{"n_layer": 14, "d_model": 128, "n_experts": 64, "experts_per_token": 4, "d_expert": 32, "d_shared_expert": 0, "activation": "swiglu", "moe_layers": [1, 2, 3, 4, 5, 6, 7, 8, 9, 10, 11, 12, 13], "router_score": "softmax", "normalize_top_k": true, "routed_scale": 1.0, "balance_loss": 0.000801, "balance_bias": true, "router_cosine_scale": 10.0, "n_groups": 4, "groups_per_token": 3, "init_std_router": 0.0395, "lr_router": 0.000933, "vocab_size": 8192, "norm": "rmsnorm", "norm_eps": 1e-06, "tie_embeddings": true, "optimizer": "soap_variant", "lr": 0.00782, "beta1": 0.95, "beta2": 0.95, "batch_tokens": [16384, 32768], "seq_len": 512, "train_tokens": 264200000, "steps": 11345, "dataset": "wikipedia_en"}
Below are experts of layer 4 (counted from 0) of a mixture-of-experts language model. Rows are named router (the router's row for the expert), gate (a neuron's input weights, with its number), up (a neuron's input weights, with its number), down (a neuron's output weights, with its number) and show model dimensions 0-127. Each number is 500 + 25 x the weight over its row's rms, rounded and kept within 0 to 999. Numbers have three digits each.
Before each expert's rows: "comes after" lists some tokens at least twice as common just before its tokens as in all text; "comes before" lists some tokens at least twice as common just after its tokens as in all text. This comes from a sample of Wikipedia text that the model never trained on. Tokens count by the router's weight.

# expert 47
comes after: "\n", " |", ")", " =", "\n\n", " |  |"
comes before: "\n", "| ", "-", "|", "- ", "\n\n"
router:483487514499483489496512492512497515556497543492517547517542503513488488511485534513536514521491529519500485493515511503487476514486488516517488480521467487529489476522512581491501496489486498487519462513503521483522439477512490514494468467421446503497495492516519489540462487492460533472515488520493511553530477495526532478502494505539519499440539501512473464491483440535511487506483
gate0:482524456500504496487513561502537516516511493460477519489514475502551547499539485523465513505523512496488502512530489540507534520509505514495502502511488467494493522556481502500548524517544426446501498497534537486498519499481525516481477502456451536502475476517482523508548502508481506523535516530507513473492501514537504500478485554505477498460519506456505489511496506504463514446509
up0:498499484505484477482481533469485485491450528476493493519511459556509512478461469486541513544529504480493521523466494480522513509499556515465469566530515503534498508550486486496474537489498530463539480478523489510502484472504526513510510504538491510496484489495554444532467519500496488480542512496521514507471542512505541495495489532500512519522498461445506535501458478524499479505480
down0:486472494507476494523506505477522483503505522503532526483475458515458498482518506515500492537502489509474500501533488519503465495477509500471492520535466490529543510490493480527480517497447505490466462532489504494509450503503560493507501494523499526486518449470541461514473529513513476580498535506507503518525517481416534468475453482495485535521487517460511507451529490521498519497512
gate1:531502482524497472493503460476499484496481453501511524486512532488503468466494503483491505522469488498482467529491523457578508522468466498492490464479474514546509524476467490496443560487468479484503467473467518507518505537493492493535473510520527490508524484528518474517484489495486485496445517544485477513474513499443498518505549504471503518507521502488495544543526494524476481515556
up1:508485464450489508469534491461464493507451542518488482495480500514528498479468503503527533465537469544502488475506527504516516485485486498480495484505484512560461511505520480503469559488520510463527518523546486501489494503459498512484478523482520490507538481487544493472508465498506515476495541452485520522478521472551494498483558548542506494505459526490486517481526523525495472531496
down1:536467462474493463513541485512482470501434462512479494519494457484505485473540469500478478484493520497502469521518474506502496506470501483505522473530504503492502452464480477485507513508535471497486551470515479485483499478502453499551497460513523485501508489527462507510540491489497525499467525474542494519480494500500513507476487457493514569484482473517497499539570492523543485538470
gate2:501475501507541523484485509455521494471472481490503505472494479466521492510505532531507465455491501488456473441518495461515520481501494507489470535527479488521470493497448526461525504491485498471519487455456523482523480482527472504510490506515509546465516529465507500519486505502475511498546533501519470495506467513489487514523512545511470451579478521512503515480478526491549512495551
up2:517487482516445514527539490522506446523522489510484489510472529489495529461502479520497507535518502513516520516488517540493498479512524539522503472475504484552561526513550486523495499510494465479502467545515484530515573536473524468478524508503510505486502482518480475511494527472475498534446485538514501536523532546466478460500479466533512534504520516489515494494493508522473462495503
down2:456473523470489513484514522468516534489522465499487518493476476481433490481485474479520460483525461444497508499516525477528490540513537474509481468515516474483456484517483505509483491498503510465502506528499465472448513515444477486515549535480514513519499485534508480534472538533475499480442501490503491495458488453457531469510484511510503511490518503449542495508508477479507486482501

# expert 15
comes after: "0", "3", "1", "\n", "4", "5"
comes before: "1", "2", "0", "3", "4", "5"
router:470489495525496540498489455494523512510487460481556507545511497474450539521531520500499506495559490525496452526523506501492476510494471507470497491538506511487491522469490499490477551495515478498496465497479447540503485507486518537492521505528513477468478474507517516464519476496446481508499499522474510513488492520531516478528571439499478454479558473480505506484506541513502517504500
gate0:538466509503499512536484492538474510516487519433520549552490539535557533529510499492522469532508499535517519487489484521505522465511528502504511483516489460532488519521485476529538486486502481557463515504491485484481517481504508514517520517477481519538538547503455516470491511450528505464487527528477501494525511536524485555537491523509489468509541515492483493486475504510497519528516
up0:490494499442505458462506517481534501508499492554512512501470508489532484458503522474469534503532475508514506465519483496490494504495471457518517453497526478459489482477480454458524521469464510519477516528515500525490493515514508547457516476471503459497483517505507502478476499516478486448488497503519512508511497513536497451436521515542493536505463496531494533548548530474528484488492
down0:527499482504501452488508459539482491536455499497493510474515538500515517542525483478532511517478480515473462497493506494483503494505529497480504463488497521541506509463471458503472474507500513481542499513515490499536496510507461527491539456550517487559519504503502483502488480494510574518482477484541472523538490468446528519476488453496469487464520501494473534531521476457473475486497
gate1:505492486504520513526504533520482497516539479483534528459458491512468436502508500518527442527505505563493521489498503498531501487503513499487478491478491518492460520469531481480481492468490504482468475488546471538481519556483497484545485514473505486466474482497459514504518468445508547490469488494500482498489480416502488466513523490505464495460510516498526501511504467461524494470513
up1:498488517524503504489504477480492456515521508505447506508501536483499506518515512477467509463464505529516500507462458478467528513467514462516550508480489507485532473549486487491478504516480498494484539508472507477463460481518499530525508482511495501529489500522516490536557503464487447448511513542503540474548485528450457536482518508471518516523466459489483511466491513494510521545536
down1:484504485531532456497498475505516478498487528447501447498468561521508478487528513510522437493476503468532537523502509510433511537513507486566471542485508450507473503502491477572489481475515516495497512516510484506489538481478488510551491501485457505485480498513511500505535494474533503526494512534513495506488529512504524476510510517488492542500491524463486516526510457505483478505546
gate2:510463544507490511529521450492495528486468516490545474501516482494561524507514486495499465456500530502482518464467483500515450513497553490463518484514534545529475541524483526536476478501484508488468519480523501515477482469480469501508507498476494515496528466475502529500492510460547498470510504474491510471475474493496463525447518470487483485470518480498473569481469502533467519512492
up2:471477538458510508513533486514515432479506514544486502527498511470512518492493492463479466497520517493443518476503489515527516489460511517511472439494488462497512504508521505472464466528527497499503533496491508488515494505522516475558525503488526495528480508475497472449493529531542556471508487509539566527533479518505495446504522540506470515515509508513505476519472508510487508502451
down2:494523482478498482490482489540500472508517490498482484470495501511456478529464522496492486558500560542528533491514534508464542499497519513529507490510525501445510487502465506443503468469496524477468537520483498508513468505534510496451489507466487467509511529462502529518526487551465511563475501525483495504506569508520464504530497501512471486530495512502497461464527533510512500524501

# expert 63
comes after: " |", ".", ")", " |  |", "==", "==="
comes before: "| ", "|", "-", "The", "- ", "=="
router:491530524557513538566490518532535509548495517493520561539528516515471465504508523487527547537525517508533496499494503498487498514484490461487504501483473506496499468467515515487473510504472484507493518509482489493504490471509453473511457491517496490487498478445519471517531466538472476513535519547490501512479475502539483498507519463505533469476526480484449464531504488505515498558517
gate0:538499469481455503515484519468528541497454511527516482504487491452520509487534465491493491475492456482499541553541525475501501499480524494506528490542521497470420483496476502504538468472531493532499486497535510472482502489477493482507460543475520539500473483528509533499523502492505523538539491467510468528502546504507491479514512469479450486476513502489535521492508469494482463493533
up0:472517520483524477512503455470524486509534535441542486501497524490452453512482491543513518494465500494466433496452505540495515504505489496514507498524540556515528534479498500512505541523524522482513514530465512537461504492519533509489540491532469495462502485525494498487506483506518471517449499477485486485487488490466534516536485487522466513524495505560505449483488494516519512479503
down0:510471514513508438490509514515529524528537501499505482484517539527493488473502518549495486542521493524499496455509507499453532485506528517535504474462482454510537544510513486481502503467519488507464482480529487495475531475503524497497469484495518463499542497492503527455485541502517429479495499490469450503555529471524486514469493511505515527544462521493471497538463493467504520489482
gate1:490484508476471476519472518520514507477501513515496515524435504451508463474490462503518454501519490476491512517522483493498523506512541542511520470488528510435501479478505462513557543483502505490480453510510500460480495532485484508498500489486464482498538505503553485466518541528465482496557461486519513487494500524525487497502535523472531503538477503514507506457495498537468456454510
up1:518515498499512517473471493504506517489506497485548480485509552547488536580529513504503523508479499564534480474488525452487506487523522485465463518507485482540512519542527492530484498498515500525509566540469505535520515456522499521498504532501510485496508541511491520473493504496528497510445543507510478475457478491493508480515442506492489485506489534498513525487487511466495555497480
down1:483479504508500491507460501467461516464496505508518483469482504519531530504550527516434488543479494514482544462500516498526488493514550510455518534498487476543493512495501501566538491494468494501491519504530532509520521528506530528484487467478505451521512552497452479456478486485481486487473481506524493482524498481533450503490467469521456530521499468484523526498523480472476499511482
gate2:493464483482502489492526505521461486487521486528523517547477507491501461419536507471470480486510514485494487489519543471488503477496512487447485481501533491527461531490496531502494517486456492505512471491535554501499545522507510488500535439502497467518497508527473482477480519549491499456500483513502497503491511498506527496513498512496521471481542575477440503543484494512490477496541
up2:527480482477447516466524489474486532489467516482491424470494531487487520522476481513485533479467514496515497534496460467482478515487513515521443520495490501504483523477505477507545461529492455501480537499476471490494480490452514536514494503459507511528475478523532502524557538525511511521486497488502475498476520531553501530501493529495504496506475482537520484441507474510457476481525
down2:524469503563515526483493502527515542499549531469516490463538460534501504471432442470492527518473499459532511482466481486532493476505501505528526430514463513481515517463492501481477505507502499486501535495470478485476511506528509535450508513492484516489507491508524514480549487456477503484473513514502492515486507484490529507533523506501518488496427500507483513486495455480490505515469

# expert 0
comes after: ", ", " | ", " in ", " ", "| ", " ("
comes before: "2", " | ", "1", "022", "8", "024"
router:497458546484497550497506486477509421518495501487460497494506457503534484451519491497529478529523472547513487505493520448501483516485462494468467532517492511483475475493535468503458520543445499510456537491561497511530526513525509527487495478547487482465497496527525471529517485489510505508471485512485507482499478510496507452517516522509524499515502473520500554512478487511464499492501
gate0:508541482494524478514516463525509501540492498498526507535499522469510500504479499483473487546480496535471527567515526483507443458533482536519515508477483488476501530525510535532514493507524541515501547528474479535484515525521520475489486498481492528517487506531493516499500492482509518493521482479513510519483486556464470472536496454495486536499527475417488509524526497498440523512521
up0:507467490502503507511465542470468511489472473529506495484524482543478531489458464470485486526551517495539525482478468458485492538487503518517462485477537517512542521452452495489531529459512466511494482528481489488456483470462533498505512512501485493446491497468498503489517486541529465496466493520504515498535497516544495515519521508505427520505492479513519525497480448502529493489502
down0:480494435489480496515490558488551517526539501503494475475466501502462490484503512497507520490499531487523484521490538496516510488505477486498526466495483496495533485507466501469494513457517538496549477519475477498519490459491494502540523515470495534468515523531498526505453518468467486523472471438533565511534524456478482476500495495479531487489440485481501520500457481473516473518499
gate1:472513524480491479512514460529496484494540522480464535500492496543513508490459498462488527485548552506468497511462496505474504486507513487508489524578536490509490529465484524485526483474495517507506467512502506495522491467453506529474511495485548526497436548532490493507488508536497536513549507510506492485491519458526511496506488514513510534442447474518474524508481526488499506550490
up1:538508480483508536484501475499448494517521494503481462465480524456515522486497486518443529484509495478508461500511545519465488504523478508498517530485496492499489451514495501504472508520474478495472474470485413549473509525508524453490474459473548490507540522517511503491505556528501473472515516531509480488518460495522521517531514539537539506529488467516504482483490522524518509511478
down1:488506494507494440524477482509479510499478504467484504485547472499519491508481548515510528464528475494569494499491511502525476490474508516526513507524488524505490521506510545506473483539494447485533476557494453508508533552501471521476509478503484495505512481519525442494470505480528474528479537518447564521462505551532494526540515508489512494498529491497486504527469507478481508499522
gate2:505484540535524510526476469538537501503528465458449501510489531516453492554536495539504488530534502491506461499521541515512488499488487528509550489494509489483491517462526492504520493497495494498480524491494487495498547520481531495450513488480446462538524527462458482504489526532479455532506495505482473465488484527474528503491525535498507528488494510489455491537498499481474489470441
up2:527497476529509484546518468500479500543482517512527518522514494514554491491507508499472522481478472543513550492534475524489497485503525467471487557516525510553479499513514525516545486516494523496469545475502525506529512499482477494509483491480550514488497472516541518494476498509506547502506518523509466456518439497514442487488455521497497524479506495491511554542533459476497463508520
down2:534462506484545501502488505467525495481525467491518522549454483452501474507495482498471478484536495480515465471484460473513441455476487487467519525499522477517496416538491473538532519501504474480490481503479471509513487521523517485473483460465479506471523521493495477488505487483474529496507524511518532546511510500485466508467518500508465483522537503488508439476496470488500514463512

# expert 52
comes after: "3", "0", "4", "6", "5", "1"
comes before: "1", "2", "0", "3", "4", "5"
router:477469499494512496499475447517518478465502504466491516493517520443509532485492502507532504474570489500502425500518511537434474485458460531480463499492457526533492515481503531489469522490490468489490452441484496494513497496492492477488488513531518478486541500507492530494532486518497474495499456479460505509493493537462490504501527481506557468531522494499503490512488491507484550491490
gate0:531476534515504502508468470519480516478515521511528434517525505552532490496516501539522479485548473518487496516515532482513508520504477493541550531536504488515462513530519490506476509515497472455493515506497549521527493506523509489524487491532485485516515528524497506511551494539556523518491508458490493511510496544482463498500495469507566532462540472503462520459509530497462479511496
up0:519533525493534481530519498547514507503478506467499478514492512541470506508520540476484478494547496524438479533522481491518473512465512493491465487496518508542503475472506481514511524483460506503491516532498504498521514510506493467467536490529485532476492493505513434511557459546550460519536520523503495507499560516496509510520505532526547498482536502486507483533491459510529462500462
down0:503494466503476505483504505492503505494486468569489529440504499484450486486493536497509505509515478491490507504497507474520472499486529484538506527488491508477510475457500495512523470488495487479467514531502463527475524519485533495475473470473534472511490517521540517470521507469494494492492465508461485481456490538509469472487498426555485469500494487534519463493520553555515507437516
gate1:483492528470547522509544490510535477502505477509464515500467557501488501484536477481519496473476548539523483528482525502459488493468498492523522531499475517492540549505522537498491515509493512498530448524513515502472447437553467526501513488476506529473503517512478488525484487476506505500521505515507544523507540516473449460488456512504523475491518482497489482486460498492459475502528
up1:512564472521480496484467486475488517522464503513532463489513497497551530493512492481502489468508514525534512528463482512543537519457529465466537503501496544490479514495505496504486530516519480557471496474480494534501535495479473484498517474515520534498509503506477495520481450529522454483478530507471445547487498491514496576493522522480496504456478483484476478502533498512507469532501
down1:543494436484445487547487484510494524486480491456509490524456485534472507501533506512469488462494504530506494481482513480509519514483549454515476518507478489547526518472513530470474504501506500479499499503535463470499460492454517494500498515528540510517505535519512469471550513481506475562481532516478504497484512496519455497472480462485485472507493480470491464503439521502530524518489
gate2:447525520509493532497472520477482510514506539483498516509503495494451469505474509497549499462500540526510523515504540489510466482487514514494530499480481491517495543508473472489492523491541508537537487506445493528464505481489488558505537533503474471495508520473491506463494472468513482448473470457494516468489500487488447517459473461477511469489484490475505511540514518561489523458495
up2:484522470503513473512481478492536538522465443511492524537527410491515514507544517475497508485491521471479483495530510454525483504483536466505498474455512535498443501503490523501486477487531514558492484475508508516497490524510460495463504518507470515458407496507511521503478545503497511508539497543524501493500472510465498500497509524489491512511467498513465506504483491507470508512505
down2:511500488494526541515517478516466517503507502537493474459469495498531488532505526540466553506504520480496491480486525519464509507525507499500498491495507488480499543473482512508513451521528564504583526471508514501481480584488508496480533491474457499524481484494495469552483509489472505502515534471514470501488487470510503545479513499497499563498486498500476470503495460505479461460484

# expert 30
comes after: " | ", " ", ".", "| ", "–", "; "
comes before: " | ", ".", "–", " |", ",", ", "
router:498486532480492509430476475467525503475484498500504496462546465481483490494466514481495478493520511510510496504512520535490537528457498478486443507490494543529502474512517492514476509497471488520486501458493519510506515517523474503508483478526548506506459498538518497492520490517479432533489511494465498538447461484502532574490531509456523487520465486508513533502438500475491505527504
gate0:471490539472457491513550518506503480494488531544534524511524485504521503477509522543494465473515540522516491527519484512522491488544496481510489504500552463545495497505514454532485505499455475530478475485485502476499517496558477496538477548494495505484460499528463475488503513503544560500473517470522522509497531469515517538462522526488518448527492509484473498465499528476479507520486
up0:502490516438502453507550522512498464472460483490501507509495505462490540494521491522501509497522545538494511498476462562475496498504508473469500554528542465479506511489468515465504507559491491452510484516515466475538508455479495508509524504438520508481487464520524482492498503525493509531509499538485507489509486507537519489482542439510536518528517473533492524479503483501511478511482
down0:489495483492494545474499573486491530550501536495518510528529488502504487510523528503472500547461540528504504467532522497524475482483506485505471494423553510510566490535507505487477480524506484496525461488496461490490421547478497483494486529503516488499519501506488459492470493511488489478483518513482485454479462502511507505513458489468498500487507522485504453520482505526504487534498
gate1:496471489511532478497490531509483470509466510517475490519468501522507525494531520504532449519495469513528558504490495473480481530525493508514535532500584442504527507499470485507522564513489490482466488484510434528517518488512482477480550472504530495482511517500484486549500505471488521437471505535527487492529519483483522472525486500507501502491476503484502527490493485457517486544524
up1:481492523500482464535490500507536480484516504504513478490560551519474517523528497497473516528506475459494497489539503502520536438458495473492494532506509532513500568552489492472488528501516463509476509473503511498461549495482519503510512513498476511497510522464516488483506516494420530503498516473481468457517511479494536477505505459494515475488467502493490464461485512479460540528531
down1:510506485498505535477498488517485527532506502487514496483457509551526528500556494535482502526497454510543482474509461522506520527520514505489506516486520541516488477502454517495486512513489514498533461489551550479506463530486455487526464487560500521512491512545466515512522507504500476494497518547452522487541496497511494505539506489512541467526486489465457513486490523451505452463508
gate2:534520483468465498479510521499519480505502514581520510500503486489542555491517493507496517482486512494496467505494476456506483476552459542494458522473490499496455490490497448494492531477477501489428494530520523530518508504521454518498506502513516550467482524522522476508516507496495497552505539503530491477466495499476503447487505526522500488517502501514567525533508508510492506516461
up2:513513542523502532507516519505505493486497467534474503476531518506435493512451479523479548452501519492517496488520509522544481478515523513483485497522465505524490505491489547532480463492511437522582482462496506481518535550495481506529522493487540530511484486467517521504474490516493495524496514466499473501505486479534550488457516519502500462455518533513483490471504522456511505503504
down2:496552502499527519466509490499499497480494501449513461516529484546425531512491504485525494527519511515482509512464522526488489484493481486464512517518482503500483496527486548509503467532478439539522481520537519533496496536568517523465483493502495525471484497488496478509492478510475492526506458490441509499485517487503537553466484545452499469464513485491509495496511491533526525491468

# expert 40
comes after: " | ", "–", "; ", " (", ", ", "."
comes before: " | ", "; ", "–", " |", ".", "1"
router:479517549464506533531483511516483496495506504496501483518545486521477506515498546507479492511537493501513467494495527503487439480494525529514458529533499478461490532502504489474489488459470466541529543515502490535528516492541485573454503445526508510514452479508469453486482489462480487503498481486496519527488468525474505497484526498509488473495487556519534514470469500484521527508531
gate0:503469494552506505501508499494515505512466519526521509545500516472450524503533516530446456495468485490525473467495519510497448513519518532488571504528547512526522481541527513464513514435502489511466495488470520532500493481496563552485510508473508479556519515499522542472519536476490515507488477499511461482483519487540519500516491519499512512476481470491499499499486514516528524503513
up0:518488536488500518488493504544509540459452527492510483496556465520468503478492476477536462562442488480489497486445480484493507471519498489520513520513544512512480472512472488485505516483472490508505521524502484462494500483500481536474514509502485526512499495528477468498566440488549447480458472494459495487503462468511510503493458504486524470500477480478497530534504525512498504505512
down0:489507512508467510484490511507486545465540511483504485510491510525470499517468496506497521495477485501497460472455520525492547484477462508541508466494525503516477532497478519471515525529524516543524497519518531474465499494493488530546502508513496514476496541437497549486511491461509526517513522505530517472505489458445489520525470487447475529491519505542547472505491530510564524459512
gate1:483531508466435478515508515495545536468511526490502508507473517509488514488486475463523468448494541514483510468546512457534509494476542491465492456512513440480530487469550483499468507502527500520494483519545500489483496513466511495506496500502461485522471549489484510514447510511508508472540472516504522482444501521488493466514543509492481476530521475480515481489461508497463490479515
up1:476528521463519476475497486465541525490510487482530533520475462513516446516536541508540489522433479520490507518477515494509505482553482526508501523518510499506517508524525510491527495500518542467537480531492547493505520484492501537506514503491481506448516474512476492471493505543474507545493493507465484488537523485480495527493477495516461504493476519474502468545569523517444497537486
down1:547518533514533499511522522511503516479467440502513517499496525524484515481541504512518461514504497478508495471520492484495536484509484512467552478528448561462481513513499499488539456532463500498542502442508460520525536523535520513510486482532524479480529509480479515509544519529481480504467486486485508508541508468498510532484534547503488484514460460516489534530512498500501505539478
gate2:499494510518466485487513513471536466479549502493492443500486514479490467510496470527472525514492518450488526512476464478515525534443529518493522494478520493504506465522484524530515503546536495464465529504542486476534519455467527489463503526496488525495507480524462492476489516521502524539529473474460497481485559473521449490487535503502512519479520500470474513530487553507483513497518
up2:478511544485446546500506541541497456493455462487554507498495522502509511517510503537477522499521468443481473498463479519545504490466508499523521501480507491491488473486512507520521494488468521487481484492527522509472523528509460487504543507498504449496503507495529514496545478507509518477513512526523501498537445533523516518496488448509535524534500519558479483519523481463527448508515
down2:531465495491498467504537504518486507490474523480514518557477515544547499491510511502450497473488472510507519498491521499510499471506508464482485477532518438485519524505475496501451483473464469527499503501512546516499477487513461484495509503512494441479497498491520515468477489494507508444478487534505514522511456473456461481512520504543470506454480515474573525501484537452476485484494

# expert 44
comes after: "2", "1", " | ", ".", " ", "| "
comes before: " | ", ".", " |", "–", ", ", ")"
router:505521509520530516469525509472530486498493500481454446441511483467506486499478541493546523530507498487465507445503534546498504492507498472493490497511454521503495484491525479519485450496492463499520484481536505554516530532567475477516465491509461501494478503516468472472517514509465492536520487485493532498475480493503518552490528529475497456462479518529484489480505458536499510512517
gate0:512489532475482531499477534504464491466532492464508488491519502469447502522461534521519510499527474538450482498502481504535535521523494491494491482507493469525479491475525533468500499470550523506495487479457487520536482475481517499503492515546513494564545492485482551513490499486449526526492525496493523481467503491496503498497474504504447520490508491468463495501479502448451455514448
up0:525475487476523482522522505489509521503497479525517479527516490492474480528507511493484553466480521526463484438493479532502559460517513493456552476483514492557518479517527502486553463539504505533523491496473511499498488476519522506510535516478500517456522470458462552493472496529537494510492520529461469526492495491492478463466474504523509511436508505494512509504494519512541508480486
down0:496503502491496509492504503483547515498477475528521485477546542480493470452538551476463485535505508519536520474488512495518476496464492496443522526520482523477490516505524475518512512521483518515444507512470523512479489536551483529510493528478486522468445489521517441508503492524492478494514529492520490502511500480541514515498492511521522483475537510548496499496467461519573535520540
gate1:512501498513478479500498511487543496526463496502512496515540514481465523524510530521494486514506497482484530493508575486485478517478504518484500488467507491464460521508495509513540516476489528537497563469525505515518524527533470495533539494525508504481490560466503522526491468521452503511499491506531458501521497557448484487542511491550494520490455470480497534458526500476458520478475
up1:510521498516507498499492468482545521520512496499517504470563467535473487519482515518508493479486489447512530443519494474519502562490531537479502451466505522506496521512484505510509545496503517501541534520509526494460539526489500520498497506564486507512497525491527529506531440502465485484491482500516501504517491544456495481492518523496518508542471515461508535518543508465509523440501
down1:468481478488493513488505526470512508478543486494461496512497497497485527513519504502515496545505511537526482499505453492502522459487477438502488501537472492518520461474509460524463454519522514473478475450502484541516449491501464501490442501449503497481508470498475470467497518483519464473475523484482530476504486462515486484456465480486501500458540487522516444537503497522498476532526
gate2:497499429494463485466519503510456496506469480438463470495512503474545472507505488505496473473499523483500470502551518476529556504468520472510496522523555474493481458532519524473485511459465465525490549500499501504504523487498512505525496508533440475485499529521538514499524499506485527504501500507495490466507496508522499529502471487496455530499503518481487525548470479498520491439482
up2:521493510522503453480517499478510489518479517510455442452456502552500522510462517490486484482523469461469532495491544495491560527510473455518509506529507485508481541483489517516479508462529495519509479457548472509469479521533497473503483449472506509500528527524472507482502515517488492497504531498455491484473496525501510517474486523442478501493455545495503505473482508462488472460499
down2:510516510472495492464506487501494485533532505528487472495514512571579512473499476543472494458465508496478500538508488515472527491515494474442505528495484478466513495513492518494529518501535482520464491497526495490520549486493471511502514502521473454477505523549510531459492497516510490448475510494538513517496522442482537543482517477506489497554483498483483533475486483452495501479505